From a checkpoint of a small mixture-of-experts model trained on Wikipedia.
Experts: 64 experts in each of 9 layers, 384 GELU neurons an expert, 2 picks a token, a softmax router.
Training: a variant of SOAP for the experts, 1248M tokens, 9522 steps.
Below are experts of layer 2 (counted from 0) of a mixture-of-experts language model. Rows are named router (the router's row for the expert), up (a neuron's input weights, with its number), down (a neuron's output weights, with its number) and show model dimensions 192-255. Each number is 128 + 32 x the weight over its row's rms, rounded and kept within 0 to 255.
After each expert's rows: "comes before" lists some tokens at least twice as common just after its tokens as in all text. This comes from a sample of Wikipedia text that the model never trained on. Tokens count by the router's weight.

# expert 16
router [109 181 147  95 154 139 129 147 118 108 122 125 179 143 155 120 101 145 158 137 112  91 106  84 131 190 147 120 181 157 165 119 106 115 132 120 189  46 158  57 110 117 124 175  72 169 180 125 134 196 141 135 122  56 117  63  82 147 162 112 107 117 128 148]
up0 [162 144  90 158 182 176 150 145 100 112 120 120  90 152 128 161 177 118 114 113 131 101 147 135 119 142 142 133 119 111 117 148 144 115 137 119 121 135 150 172 138 105 165 112  96 126 106  93 166  93 110  42 117 123 107 166 127 142 145  71 150 152 146 140]
down0 [103 161 105  90  76 115 139 148  89 139  86 162 194 173 179 147 145 173  92 155 153 106 107 155 133  62 119 153 157 107 168 147 131 100 100 116  96 112 147 154 122 123 122 113 122 147 129 131 211 136 139  99 123  70 162 115 113 109 123 172 131 114 109 109]
up1 [118 215 139 107 111 114 152 115 125 142 142 123 133 113  70 136 146 119 136 167 118 127 108 193 140 162 115 122 135 168  75 157  88  78  94 165  93 112 144 114 144  89 117 136  71 163 152 128 153 135 103 203 108 135  83 176 122 147 165 156 178 114 162 137]
down1 [149 155 109 134 128 158  56  60 121 162 174 117 166 103 126 120 127 112 145 119  95  98  52 128 173 156  61 142  67 159 137 117 114 124 103 114  91  84 189 145  80 132 112  62 114 146  69 117 118  96 198 113 108 137 179 116 158 154 129 141 127 129 122 127]
comes before: ": ", "by ", "as ", "by", "the ", "to "

# expert 30
router [126 114 164 110 169 167  94 114 104 172  96 109 104 113  92 187 216 128 158 127 135  97 120 115 124 144  17 139 188  83 128 123 101 228 128 135 163 127 140 124 113 178 155 122 112 159 160 135 119  87 133 136 138 113 179 118  71  43  73 121 138 204 109 181]
up0 [141 131 141 101 160 141 133  96 111  62 157 126 102  99  84 177 129 163  47  77 117 135 111 110 174 118 152 154 177 122 116 156 151 158 181 109 142 147 117 124 157 142 112  96 170 124 139  83 141  84  63  87 138 174 161 132 140  75 124 132 102 152 107 178]
down0 [ 79 109  78  97 142 150 149  95 122 167  96 126 194 115 140 141 127  67 116 162 169 159 165 199 112 144 118 140 138 115 132 105 122 158 157  65  82 110 111 176 109  89 153 147 143 144  95  97 108  68 119 191 155 127 162 151 152 116 170  85 147 159 129  91]
up1 [157 101 168 169 108 110 140  96 140 165  39 161 108 132  87 130 145 101 117 123 130 131 144  94 108 121  99 130 152 136 103 168 169 120 112 111 107 119 150 105 141 164  70 194 167  77 151 138 105 108  76 152 125 101 100 163 155 158 176 199  76 119 124 141]
down1 [150 219 158  68 108 134 112 153 179 166  87  53 154 105 117 170 101 137 145 141 118  95 175  79 155 166 129 163 186 145 140 131 174 111 174 107  87 100 154 123 136 126 115 147 152 141 159 159 126 116 192 139  93 119 107 112 147 159 123 158 173 141 139  76]
comes before: ", ", "'", "-", ". ", "\" ", "; "

# expert 4
router [105 122 129 112  76 214 117 191 108 177 130 187  94 218 164 124 197 134 101 107 123 135 169 105 165  94 129 124 172 109  87 154 139 166 115  79 143 136  76 101 129 116 108 167 124 101 159 145 132 169  94  92 124 192 141 142 137 116 219 118 128 103 180 175]
up0 [126 206 140 123 154 165 191 118 110  67 120 101 145 160 120 128 113  93  94 128 105 116 115 186 129 129 136 129  90 142 167 127 143 116 206 149  53 139  55 147  86  83  98 102 171 141 155 135 186  66 117 143 136 185  84 145 120 168 166 155  97 170 149 134]
down0 [ 91 138 113 154 166 128 144 117 130 150 134 156 111 195 138 109 152 169 130 110 115 127 154  36 116 165  76 134 127 144 111  85 127 207  96 170 195  82 164 114 174 180  90  93 103 116  89 128 130  95 161 128 131 160 118 166 175 119 128 105  95 120 158 122]
up1 [ 96 103 109  83 135 117 153 142 115  86 138 151 138 129 145  72 141 162  99 102 174 202  44  93 162  91 183 168 138 118 169 153 127 121  99  97 129 119  84 113  64 116 160 185 144  78 149  90 215 128 143 103 140 163 115 142 116 133 141 152 146 130  77 137]
down1 [145 157 154 121 110 156 130 142 169 181 125  98 165  84 122 111 140 155  90 121 130  87 147 131 173 197  60 114 194  84  99 109  96 121 123 164 148 160 146 104 123  83 139 122 172 207 145 160 161 136 102 116 129 173 120 138 143  80  96 131 116 137 125 165]
comes before: "–", "0", "5", "4", "6", "8"

# expert 35
router [186 109 131 108 176 153  92 120 127  86 113 103 157 103 188 134 128 152 179  68  83  93 125  95  92 113 142 124 146 135 159 118 121  74 147 138 124 137 140 175 168  55  68 154 103 118 150 129 125 121 122 176 158  90 118 110 142  71 102 117 156 131 116 106]
up0 [118 134 149 128 104 115  84 157 137 186 116 155 130  32 153  93 100 120  88 164 149 163 143 116 111  92 154 137 145 127  89 114 163 153 141 109 117 128  97 119 150  96  99 138  76 127  96  83 148  34 161 182 133 130 104 128 170 138 151 103  67 138 181 138]
down0 [ 92 135  85 141 127  92 105 149 111 105 100 130  59 162 105 116 102 113 146 138 117 117 122 108 123  95 125  94 139 127 158 160  98 171 126 168 125 130 172 107 104 118 112 144 190 141  78 152 107 140 119 129 103 203 161 183 204 134 146 148 131 208  93 118]
up1 [ 98 142 154 119 158 145 129 163 114  95 151 121 142 141 117  74 124 150 162  88 160 129 171 127 152  86  81 117 126  72 186 175 143 129 161 161 105 153 179 135 133 130  87 131 153 134 160 120 141 143 132 143  94 159 124 156 110 151  87 127  79 137 139 155]
down1 [165 138 153 120 154  84  31  88 194 129 104 140 201  85 117 125 133 152  73 203 142 106  97 123 101 138  83 105 124  56 113  72 143 111 174 115 173 114 140 125 156 113  86 171 128 143 116 170 145 105 180 108 153 104 148 134 103  59 156 110 136 121 120 107]
comes before: "(", "| ", "and ", "=", "was ", "is "

# expert 33
router [102 141  90 147  81 129 118  67 153  99  82  92  91 102 112 145 200 107 122 111 154 151 168 143 103  78 126  82  85 103  80 104 135 126 160 110 145 122 126 166 112 169 188 112 125  40  82 133 121  93 149  94 118 193 155 133  78 156 163  89 148 120 102 116]
up0 [ 85 115 147 184 135 132 121 133 151 150 136 150 152 157 129  86 180 158 108  73 128 140 109 161 137 132 165 140 177 113 133 151 119  89  94 147 150 178 160  52  93 176 132 121 134 146 148 156  96 101 161 139 113  98 114 120  32 138 161 163  74 141 143  79]
down0 [115 112 185 138 151 118 122  77 135 144  60 181 129  96 160 183 117 103 164 145  82 107 124 132 200 167 154 209 139 133 109 161 151  92 119 109 159 116 157 162  74 151 124 179  76  84  91 137  77 176 108 160 170 154 142  85 166  75 148 121 110  78 123 143]
up1 [145 106 171 111  70 158 198 175 127 166  95 116 101 156 135 145 122 156 100 126 186  68 129 143 155 126 141 100 113 131 110  55 132  89 140 147 144 140  85 128 149 158 151 149 108 109 105 186 127  85 105 107  99  94 125 189 162 158 116 118  46 137 183 179]
down1 [ 96 122 105 137 154 119 151  91 134 124 180 150 138  97 159 144 164 144 142 132 125 117 106  93 111 191 175  80 168 138 131  94 149 125 110 106 115 103 136 104  99 121 114 108 136 161 164 173 103 153  37 137 125 131 129  78  94 123 139 107 116  93 135 105]
comes before: ", ", "to ", ". ", "of ", "in ", "."

# expert 53
router [123 104 138 150 168  94 146 175 153 122 105 162 161 106 153 136  89 175 100 177 144 108 173 139 109 148  94 111 172 149 154 159 101 164 130  94 144 175 136 126 143 120 118 108 130 186 103 115 114 139 123 167 131 177 134 100  92 102 113 161  97 148 179 142]
up0 [164 143 104  90 110 108  94  91 120 136 170  95 182  96  74 120 150 112 173 116 164 115 120 177  85  74 123 126 141 125 123 107 146  74 110 131  84 134 175 120 142 154 116 111 196 159 117 140  39 128 148 188 124 110 109 151 154 113 160 134 144 141 144 104]
down0 [123 204 130 149 165 144 135 158 148 155 104 133 127 152 153 152 152 119 172 158  81 106 166 145  79 139 160 139 111 143 139 110 135 136 187 124  76  70 116 135  85 162  79 153 165  62 155  98 141 135 111  64 191 137 173 142 188 164 136  81 125 125  78 127]
up1 [ 87  56 140 166 162 127 127 118 181  86 148  95 110 187 116  86 152  93 127 161 159 141 136 140  84  97 105 148 128 174 141 140 161 172 143 108 112 193 142 201 176 177 126 141 173 124 102 137 110 154 127 118 153 140 136 125  97 111 102 148 122 121 159 188]
down1 [ 96 144 120  90 122 142 146 123 138 117  61 158 112 140 106 111 115  87 137  81 144 187 128  94  94 117 128 160 149 130 224 164 175 119  91 162 102 133 132 129  75 126 134 126 143 176 130 130 129 113 154 150 117  73  69 112  55 187 109 105 112 117 121 116]
comes before: "the ", "a ", "his ", "an ", "its ", "their "

# expert 48
router [184 105 145 142 141 155 110  71 154 111  93 157 107  87 112 123 131 136 103 162 110 114 131 139 156 166  93 124 112 159 101 134 106 117 139 141 124 167  99 111 146  78 148 117 124 125  82 118 127 126 116 193 109 163 119  93 161  56  87  85 165 125 153 169]
up0 [119 122 155 138 142 144 197  83 195 111 146  83 136 111 101 159  75 136 145 130 159 126  66 149 167 120  60 163 122 121 202 143  58 151 150 157 128 123  86  84 196 119 159  93 155 112 148  98  75 107  60 113 139  69 136 188 169 127 145 113 154  94  70 127]
down0 [ 92 108 172  44 104 101 142 158 181 115 129 108 165 123  67 134 110 120 134 129 109 149 135 108 186 104 100 144 109 168 141 186  94 136 174 176 139 118 122 171 117 135  75 104 118  93 106 133 188 136 130 158  99 118 147 108 137 133 183  97 207  91  51 112]
up1 [133 157 131 147 149  83 139 158 128 141 109 168 130 145 155  76  81  84 128 135 174 210 167 168 182 120 170 130 128 140 135  78 111 120 169 122 111 127  65 180  86 158 111 114 160 147 173  97 170  70 119 155 157 175 102 135 160 108 170 102  90 138 167 140]
down1 [162 137  89 127 112 114 148 150 106 162 184 126 127  90 144 136  99 146 156  89  65  93  89 134 135 166 109 127 144 110 186 151 126 129 102  98 128 169 166  29 188 148 164  85 110  91 147 164 148 154 138 164 108 106  88 140 118 114 101 154  81 170 148  99]
comes before: "and ", "which ", "but ", "he ", "the ", "who "

# expert 14
router [134 123  96 145  76 141  84  88 138 118 157 126  60 124  84 102 171  74 173 113 115 118 135 109 120  77 107 116  80 107  90 165  92 186  87 162 148 170 150 176  51 159 170 188 138  81  44  92 176 158 103 140 113 175 139 122 166  93 131 111  78 149 111 142]
up0 [206 113  99 160  71 112  82 117 110 112 101 121  96 150 138 160 158  99  70 170 141 172 100 161 122 127 130 151 133 104 102 153 103 111 122 132 138 127 108 151 143  91  98 198 110 152  98 118 133 150 166 175 185 114 114  88 104 189  77 113 103 145 116 191]
down0 [150 102 174 151 146 125  94 136 180 181 117 126 127 119  69 131 160 155 182  64 107 111 145  87 149 162 150 129 158 129 169 139 106 117 133 120 148  92 130 132 103 102 104 129 121 147 125 129 142  63  96 137 150 170 136 125  98 132 119 137 151  97 107 118]
up1 [181  95 150 183  99 130 122 119 131 126 141 148  98 104 143 136 107 114 135 150 135 144 153  91 136  86 149  76 136 129 192 117 123 106 211 162 118  99 138 148 154 132 168 118 151 109 103  95 130 116  90  87 110 143  62 138 123 117 158 151 152 140 197 129]
down1 [159 170  56 110 117 149 115  96 149 133 145 159 115 117 120 168 103 155  88 149 106 144 141 127 131  94 107 112 181 126 143 136 140 145 138 132 134  65  98  55 184  75  44 172  92 152  93  97 129 126 154 139  96 198 113 199 122 126 102 123 148  80 169 115]
comes before: "a ", "the ", "an ", "is ", "in ", "was "

# expert 15
router [152 144 131 131  97 153 111 145 143  97  82  94 140 167 116 114 160  79 145 100 134  95 106  96 116 112  81 123  77 157 188 136 112 110 174 123 159 156  86 161 108  69 141 179 179 147 139  74  61 152 181 151 106 162 109 120 178 150 119 143 138 130 108 132]
up0 [ 86 145 169 100 118 167 122 106 108  86 128 145 126 144 148 155 183  95 118  87 125 115 165 113 150  92 123 103 127 138 145  93 143 114 147  90 164  77 120 173 166  77 151 100 146 107 127 118 138 120 164 158 106 142 119 157  64  98 122 123 123 145 145 126]
down0 [127 129 134 105 148 108 152 159 171 159 110 102  93 128 125  89 137 104 132 100 123 108  86 170 119 109  89 115 109  65 123  98 101 179 144 197 137  68 121  76  92 149 137 118 141 114 158 127 153  84 149 118 138 136 101  68 175 137 141  84 127 152  87 133]
up1 [131 120  75 113 184 153 106 140 135 155 110 184 101 136 229 154  79 123  96 177  95 154 191  58  93 133 180 117 126 141 100 186 164 126 152  77 153  90 109 134 104 123 125 140 158 114 109 143 118 129 128 160 149 127  80 146 127  52 149 132  81 144 146 200]
down1 [162 130 166 124 110 107 139 177 128 154 125  64  45  94 141 156 172 147 144 156 188 101  94 146 194 189  98 132 163 161 151 108 203  93 193 193 112 132 208 158 142  42 134  51 141 154 159  59 135  69 174 128 101 144 102 127 113 174 119 188 138 152 103  73]
comes before: "and ", "| ", "(", "of ", "in ", "is "

# expert 29
router [110 136 127 122  80 111 139 162 120 121 152 118 172 189 148 109  84 147 175 119 125 121 120 142  88  67 127 118  97 170 153 186 196 145 114 151 148 148 152 158 149 125  93 129 124 153 149 109 116 168 131 109 142 130 110  95  86 100  88 193 129 119 130 190]
up0 [130 122 203 129 160 145 179 131  96 108 123  83 119 135 138 139  98 123  91 141 176  96 140 143 107 112 160 166 143 185 138 208 137 104 131 105 126 136 118  73  86 114  82 124  84 114 128 115 124 177 107 120 133 149 122 104 140 105 146 184 145 103 108 135]
down0 [216 116 157  67 164  98 211 137 107 158 142 100 104 159 126 160 101 113 104 165 162  89 138  94 151  73  95  81 127 171 112 135 118 130 172 168 149  78 120 147 138 138 135 150 153 113 147 146 166 120 156 125  97 135 171 158 135 105 148 100 153 131 123 158]
up1 [123 111  81 143 141 149 136 159 112  97 197 103  87 134 140 128 102  59 153  81  54 116 143 138 107 121 151 151  83 105 155 177  83 166  93  77 109 101 174 177  73 110 124 140  74 109 153 112 132 135 140 130 137 169 148  86 161 146 114 114 140 121 151  87]
down1 [140 141 161 144 150 138  82 133 166 161 137 106 117 121 187  97 115 210 139 139 134 130 130 131  82 138 166  94 118  96 119 124 145 140  90 135 128 126 151 104  95 156 125  89 146 139 156 174 116 154 119 155 135 110 173 176 152 155 153 172 119 167 177  62]
comes before: "in ", "to ", "of ", "the ", "by ", "on "

# expert 23
router [137 134 156 117 122 115 150 137 128  99  91 186 115 138 164 102  87 104 126 144 132 140 107 112 116 161 185 100 136 113  81 131 165 111 126 129 144 167 165 149 139 147 114 101 138 140 163 103  92 103 145 120 133 130  91 143 144 160 121 168 159  91 118 125]
up0 [ 77 133 127  87  91 142 140 137 141 138 124 115  81 126  56 109 128 142 167 130 153  85 185 142 187 104 168 124 119  74 115 151 121 152 111 150 158 131  78  92 123 103 110 121 120 152 174 118  76 214 168 147 174  94 154 170 162 104 103 180 164 156 148 156]
down0 [116 125 152 103 162 119  50  78 110 130  99 123 135 171 134 143 100 198 105 118 104 110 143 125 176 164 115 132 213 189 165 114 129 208  84 117  92 135 125  97 139 124 121 109 139 111  96 120 119  94 120 161 149 135 102 122 135 142 120  94 111 140 143 129]
up1 [128 169 193 149  68 106  97 143 122 122 106 111 110 122 110 128 137 184 147 163 172 166  97 137 177 141 138 139 152  92  72  97 121 147 158 122 120 137 148 151 161 160 133 153 104 206 123 122 107 161  84 157 134 135  78 130 144  94 116  81 136  96 169 134]
down1 [153 117 110 117 134 106 136  93 134 177 149 158 183 142 140 121 103 168  75 131  32 111 202 119 147 141 125  92 121 118  86 113 123  91 102 111  92 132  88 159  76 139 105 131 184 127 116  93 141 136 146  98 154 148  91 178 132  78  81 137 144  80 176 141]
comes before: "to ", "by ", "the ", "in ", "with ", "and "

# expert 8
router [109 161 108  81 163 142 158 168 126  64 188 109 167 130 146 152 136 150  75 116 107 131 117 153 133 109 154  99 136 122 105  99 178  81 154 147  95  74 145 103 162 103  66  62 147  96 150 119 143 125 121 134 154  96 109 176 197 124 118 175 146 146 177 102]
up0 [165  89 130 144 128 105 135 151 126 101 156 132  92 117 124 156  87 109 134  97 160 195 188 138  90 128 143 151 133 107 115 119 112 167  35 114 118 141 116 172 125  89 125 207 149 100  99 100 175 117  46 159 170 148 164 170 126 125 129 116  64 126 136 119]
down0 [131 158 136 220  98 127 150 151 100 108 140 122 157  91 184 183 123 131 130 140 113  88 127 107 130 181 150 139 132 133 132 113  97  81 145 145  47 138 109 155 158 116 152  90 129 136 138 109 130 109  96 140 125  93 142 104 157 119 123 154 173 109 180 132]
up1 [151 136 165 146 144 128 198 137 137 109 156 129 143 105 131 107 131  51 103 159  91 121 126  54 114  88  97  69 101 186 131 129 144 127 114 165 151  97 158 103 122 135 163 115 103 144  80 135 100 156 138 110 173  76 119 155 119 152 132  88 134 111 101  82]
down1 [ 83 145 139 133 143 132 132 149 122 187 102 124 144 118 118 158  85  94  94 161 152 142 135  67 108 132  84 108 100  87 123 120 135 170 139  83 100 165 125 121 121 129  74 146 187 165 155 175 135 127 132 101 155 147 114 126  99  94  78 112 222 144 115 148]
comes before: "(", "| ", "and ", "was ", "=", "& "

# expert 2
router [114 121 146 145  91 125 136 104 173 109 110 109 124  58 140 152 150  77 144  79  86 154 164 131  94 153  80 120 145 124  70 103 108 110 116 173 184 100 117  79 150 117 152 126 150  91  67  23 127 119 129 103  80 135 127 113 146 153 108 174  71 169 100 128]
up0 [187 110 119 131 164 177 117  31  88 184  75 113 138 108 146 148 173 154 126 123 141 115 141 129  98 151 143 121 144 161 136 129 183 152 176 168  98 155 128 180 147 140 135 125 114 152 177 124  86 173  95 137 139 210 116 177 167 108 119 140 210  89 117 157]
down0 [106 140 229 172 148 164 172  76 146 160  67  73 136 150 153 100 152 132  94 167  91 150  81  97 114  85 103  95 133 154 125 132 117 174 143 107 135 135 101 120 108 145  92 141 107 149 116 166 125  97 108 134 193 116 105 143  95 116 155 124  94 177 152 141]
up1 [119 150 147 139  94 204 150  96 152 160 172 147 149 133 154 136 173 159 148 113 144  91  83 164 139 140 100 145 153 107 107 133 141 123 116 116 147 173 124 116 145 122 100 135  57 143 130  65 119  77 132  93 200  87  64  80 109 154  96 115 144  81  95 124]
down1 [151  62 125 123 176 117 116 115 145 117 189 120 154 139 174 143  36 147 166 114 122  95 103 154 170 103 107 101 100 110 131 153 136 120 101 127 126 131 126 147 128 139 158 169  71 141 142 128 148 115 129 165 140 195 103 100  99 148  99 132  97 131 137 177]
comes before: ": ", "==", "\n", "===", "career", "information"

# expert 49
router [181 120  96  64  86 131 141  63 126 108 137 129  69 121 114 147 126 150  75 165 207 151  96 127 103 137 130  98 109 141 122 106 215 122 156  92 111  96 126  76 130  78 100 128 115 180 201  83 162  69 170 150 162 118 144 116 173 189 154 104 153 200 167  82]
up0 [128 123 109 109 130 127 165 135 132 149 148  90 131 112 137 126  81 168 135 118  88 126 156 160 152 145 131 190  95 102 140 157 137 109 153 117  95 151 110 106 157 102 175 112 161 107 124 129 181  77 120 184 117 204 139 118 155 158 113  99 151 138 110  76]
down0 [162 135 158  86  83  40  54 119 170 122 103 121 105 147 208 139  91 136 148 150  85 115 145 152 106 139 195 141 131 129 124 169 109 109  81 160 144  98 170 174  89  97 101 141 133 107 140  83  95 125 139 180  61 138 154 146 101 204 139 118  58 101 102 199]
up1 [129 171 164 114  98 120 110 119 134  92 161 118 187 174 143 139  85 128 104 150  89 128 114 164 144 119 135 124  84 111  87 159 128 143 167 104  97 131  93 116 104 146 130 133 123 142 154 116 108 128 112 106 112 148  76 104 179  93 138  95  94 107 252 172]
down1 [ 73 168 137  80 125 134 156 106  83 164 100 141 119 119  79 106 119 150 123 123 143 158 109 134 151 168 106 113 103  97 112 153  87 175  87  78 120 123 134  59  97 198 120 169  88  84  57  81 151 154 104 125 135  78 140 111 161 149 128 104 113 155 130 102]
comes before: ", ", "and ", ". ", "'", "(", "State "

# expert 42
router [120 136 134 162 140 137 159  57  96  28 106 161  55 127 122 105 107 169 140 170 146 135 106 105 165 123 104 163  86 113 103 131 126  64 158 140 164 182  41 120 115 122 144 167 169 177 169 130  93 161 113 175 131 142  99 140  85 221  87  81 114 148 131 140]
up0 [162 111 115 132 130 104 116 104 134 143 178 158 168 153 146 139 157 123  76 133 140 104 113 132 113 133 105 161 167  90 121  98 123 136 173 115 139 140 102 105 125 144 166  72 162  96 172 177 110 168 126 171 100 136 102 117 139 165 109 146 126 169 119 196]
down0 [102 102 157 140 181 167 131 153  69 115 166 124 106 128 126 128 156  64 129  96 150 136 150 101 131 176 154 144 112 116 146 130 112 136 162  70  90 120 150 130 135 116  92 182  78 113 155 108 133 120 115  90 142  93 118 157  99 170 130 105 151 127 125  67]
up1 [ 60 135 168 175 129 116 109 161  71 118  84 156 204 135 137  85 146  50 151 104 126 147 143 138 120  93  94 128 146 129 211 152  85 150 195 178 106  93 132  80 127 167 170 130 118 108 151 124 123 101 185  98 126 130 120 134 128 163 109 115  83 154 186 176]
down1 [153 138 122 125 133 114 158  78 126 107 167 159 139 132 125 146 173 134 131 103 122 144 166 148 148 182 151 143 169 144 126 118 126  57  88  57 122 184 137 188 131  59 157 111  77 107 180 113 127 186  85 111  80 142 164 138  88 175 135 127 129 111 107 103]
comes before: "\n\n", "The ", "He ", "In ", "It ", "She "

# expert 26
router [134 139 152  82 110 126 106  85 139  98 171 150  75  97 118 124 179 126 133 104 163 123 116 107  99 119 137 126  88 162 154 121 101  91  92 175 143 164  81 108 185  69 122 207  89 124 135  86  94 185  92 177 129 129 166 173 155 181 105 148 128  85 115 118]
up0 [154 156 166 141 107 151  97 101 131 176 123 148 135  87 148  43 125 114 158 125  85 108  82 171  97 150 133 157 100 158 115 143 112 172 131 106 130 132 157 104 169 107 142  70  99 108 132 128 129 116 104 137 140 105 128 191 138 155 114 139 108 165 107 109]
down0 [178 136  78 107  98  85 151  66 113 105 148 163 165 129 144 147 155 179 168 116 124  74 155 170 147 166 146 111 149 120 150 115 166  86 159 121 127 110 129 146 119 133  71 135 124  89  71 109 122  81 125 189 109 135 100 109 175 106 156 137 179 131 170 153]
up1 [134 133 174  59 139 151 177  98  91 129 138 132 119 126 180  95 157 155 145 104 167  67 159 170 101 146 156 133 142  89 124 133 149 134 119 121 116 133 143  81 172 161  85 131 150  62 134  89 132 124 137 166  79 127 170 100 117 128 120 174 115 111  82 199]
down1 [133 139 108 174 140 166 203 130  89  52 164 141 112  89 102 104 135 156 127  97  56  66  81 137 170 133 172 169  77 127 136  48 151 136 123  95  81 112 116 142 131  97 135 144 148 126  68 164 123 140 158 111 136 133  58  74 171 128 103  75 151  53 128 108]
comes before: ", ", "\n", ". ", "\n\n", ".", "'"

# expert 60
router [183 104 148  83 157 104 106  86 142 114 154 104 104 154  96 173 134 119 133 172  77 129  97 155 150 113  80 106 113 110  88 142 189 126 114 165 170 126 154 124  85 157 142 104  98 129  57 130 140 125 201 113 157 197 151 162 138  96 204 137 113  87 129 123]
up0 [114 149 148 112 104 138 114 129 104  88 148 141  81 163 105  90 160 134 146 129 148 191  56  70 101 109 148 103 159 118 133 137 148 135 134 136 113 136 121 115  95 157  96 143 145 132  70 172  83 129 108 130  85 196  93  70  97 144 119 104  76 129 197 161]
down0 [110 126 165  46 107  96 156 133 139 131 112 129  48  91 154 187 158 136  85  90 151 117  83 142 143  75  88 137 121 139 107 197  88 109 110 119  96 219 181 121 139 142 104 124 136  83 150 122 105 121 141 130 113 140 208 129 122 115 109 181 137 102 127 128]
up1 [131 171 218 127 157 131 130 140 129  82  99 171  66 157 145 118  73 125 125 115 111 123 103  87 148 122 154 179 191 137 109 154 119 123  89 103 152 178 111 139  96 198 151 153  94 100 148 102 189 117 152 103 121 132 127 130 115 107 165 187 102 123 124 155]
down1 [119 129  56 126 169 131  94 157 140 150 160  84 147 154 100 150 125 121 131 175 124 155 155 162 118 133 140  74 143 125 135 137 172 160 162 143 126  78 176 128 161 129 140 129 110 128 127 130 160 150 151 150 141 117 127 168 157 160 121 142  88 130 128  91]
comes before: "of ", "(", ", ", ". ", "^{", "in "

# expert 5
router [110 140  88 136  89 125 174 203 159 199 187  69 138 106 148 101  73 162  92 127  72  97  67 129 145 138 110 117  82  47 139 115 119  88 102 107 102 123 144 130 123 148  76 175  85 167 113  98  91 148 106  88 125 102 139 158 134 121 121 161  67 133 111 122]
up0 [144  92 161 135  89 227 118 164 109 127 169 150  88 169 132 152 128 202  68 136 141  94 175  93 153  90 151 121 195 110 174 112 123 101 128 110 145 105 141 113 119 120 124 165 108  91 132 138 169 117 109 155  98 141 154 173 128 204 166 151 128 104 102  95]
down0 [122 148 101 142 149 142 156  71 120 152  97 106 139 124 113 143 172 154 113 134 117  57  83  95 127  96 128 101 111 121 163 130 137 114 129 112 172  86  99 191 120 122  87 126 136 141  79 130  82 165 138 146 192 148 107  82 139 149  94  83 185  81 131 155]
up1 [135 135 101 194 132 146 143 131 126 163 173  84  97 137 102 163  92 121 124 134 182 146 120 129 153 178 108 215 167 174 124 137 113 110  56 127 156  61  97 149  96 167 145 112 110  58 136 107  87 147 141  91 160 132 175  95 141 118  86 108 122 124 125  98]
down1 [ 79 171 104 157 106  85 123 173 105 145  59 116 155 108 148  90 150  71 116 130  89 131 178 121 123 128  92 120 136 199 148 146 127 117 156 145 172 140  63  90 110 125 146 187 114  76 169 174 114  19 120 131 153 122  92  82 184 129 104 155 100 171 123  99]
comes before: "| ", "|", "of ", ": ", "(", ")"

# expert 27
router [140  99 145 145 124 128 203 137 120 205 147  87 132 110  85  81 178 114 120 156 145  96  97 125 101 130 125 120 155 150 165 127 149 107  85 134  79 134 110 140 138 166  99  86 101  70 139 153  46 166 160  79  99 156 116 118 126  91 102 140 156 136 113 170]
up0 [140 150 149  96 176 171 102 147  49 123 125 134 107 179 144 102  66 193 178  99 122 117 147 105 141  49 125 109 122 179  79 108  95 159 143  88 185 114 132 151  52 141 132 119 146  68 155 164 108 154 144 162 170 139 101  92 104 160 145 125  96 125 129 118]
down0 [106 108 123 150 175 127  98 154  92  95 180 150 128 179 167  91 130 110 133 102  92 142  60 190  91 121 108 136 177  63 109 174 137 102  77  75 154 120 151 157 127 131 142 114  91  90 106 165 142 114 111  75 147 154 125  78  92 127 123 170 116 122  83 152]
up1 [109 130 128 144  85 137 105  78  92 119 135 189 109 145 107 163 156 112  93 138 138 166 158 129 145 114 109 116 162 170 135 137  99 106 143  63  87  68 127  76  85  70 136 104 104  77 173 122 137 122 137  93 123 115 144  97 139 140 119 108 143 125 117 146]
down1 [101  76 122 100 139 112  70 108  95 116 102 126 122 166 134 114 154  92 165 146 144  88  69 161 119 136 132  86 124 142  76 121 107 125 180 134  98  82 134 124 101 156 125 152 126 114 108 127 130 112 112  60 142  79 174 111 104 136 131 139 136 129 163 207]
comes before: ", ", ". ", "ing ", "ed", "ed ", "-"

# expert 20
router [ 98 147 113 115 127 102 110 153 105 112 122  65 133 123 129 142 138  82 134  83 116 131  98 136 151 100 128 166  98 148 130 129 195 130 124  95 124 133  59  89 157  75 135  97 124  80 184 121 160 119 207  75  99 156 107 141 161 109  84 196 132 171 115  99]
up0 [133 118 160 187 161 142 155 103 120 153 192 140 155 156 110 112 108 177 173  62 140  98 149 135 147 152  63  96 144 141 122  91 108 130 105 138 129 115 118 138  95 128 122 132  75 155 102 149 102  89 162 114 119 116 136  61 108 158 141 101 115 128 168 128]
down0 [156 158 102 112 133 118 115  95 184  96 188 175  73 180 136 169  96  93 107 102 105 119  91 114 118 130 120 102 117 127 189 125 157 124 135  69 121 107 109  87 161 104 124 107  66 220 113 102 157  99 174  73 124 183 125 161 187  50 184  86 116 169 149 153]
up1 [109 125 121 134 110 167  81 106 155 101 144 157 106  70 199 139 158 119 150 100 106  96 159 142 130 111  87 149 103 112 161 187 111 146 118 108 133 147 120  78 137 121 138  82 141  76 126 122 137 102 152 146 140 152  61 130 185 126 147 147  87 183 133 118]
down1 [113 123 186  72 168 149 181  84 149 103 130 140 144 113 183 110 154 139  86 150 136 119 137  54 150 184 153 182 132 116 132 136 169 102 214 135 118 166 208 139 134  94 139 114 115 139 112 169  94 132 109 137  95  88 223  98 175 143 146 150 133 114  66  98]
comes before: "of ", "in ", "and ", "was ", "for ", ". "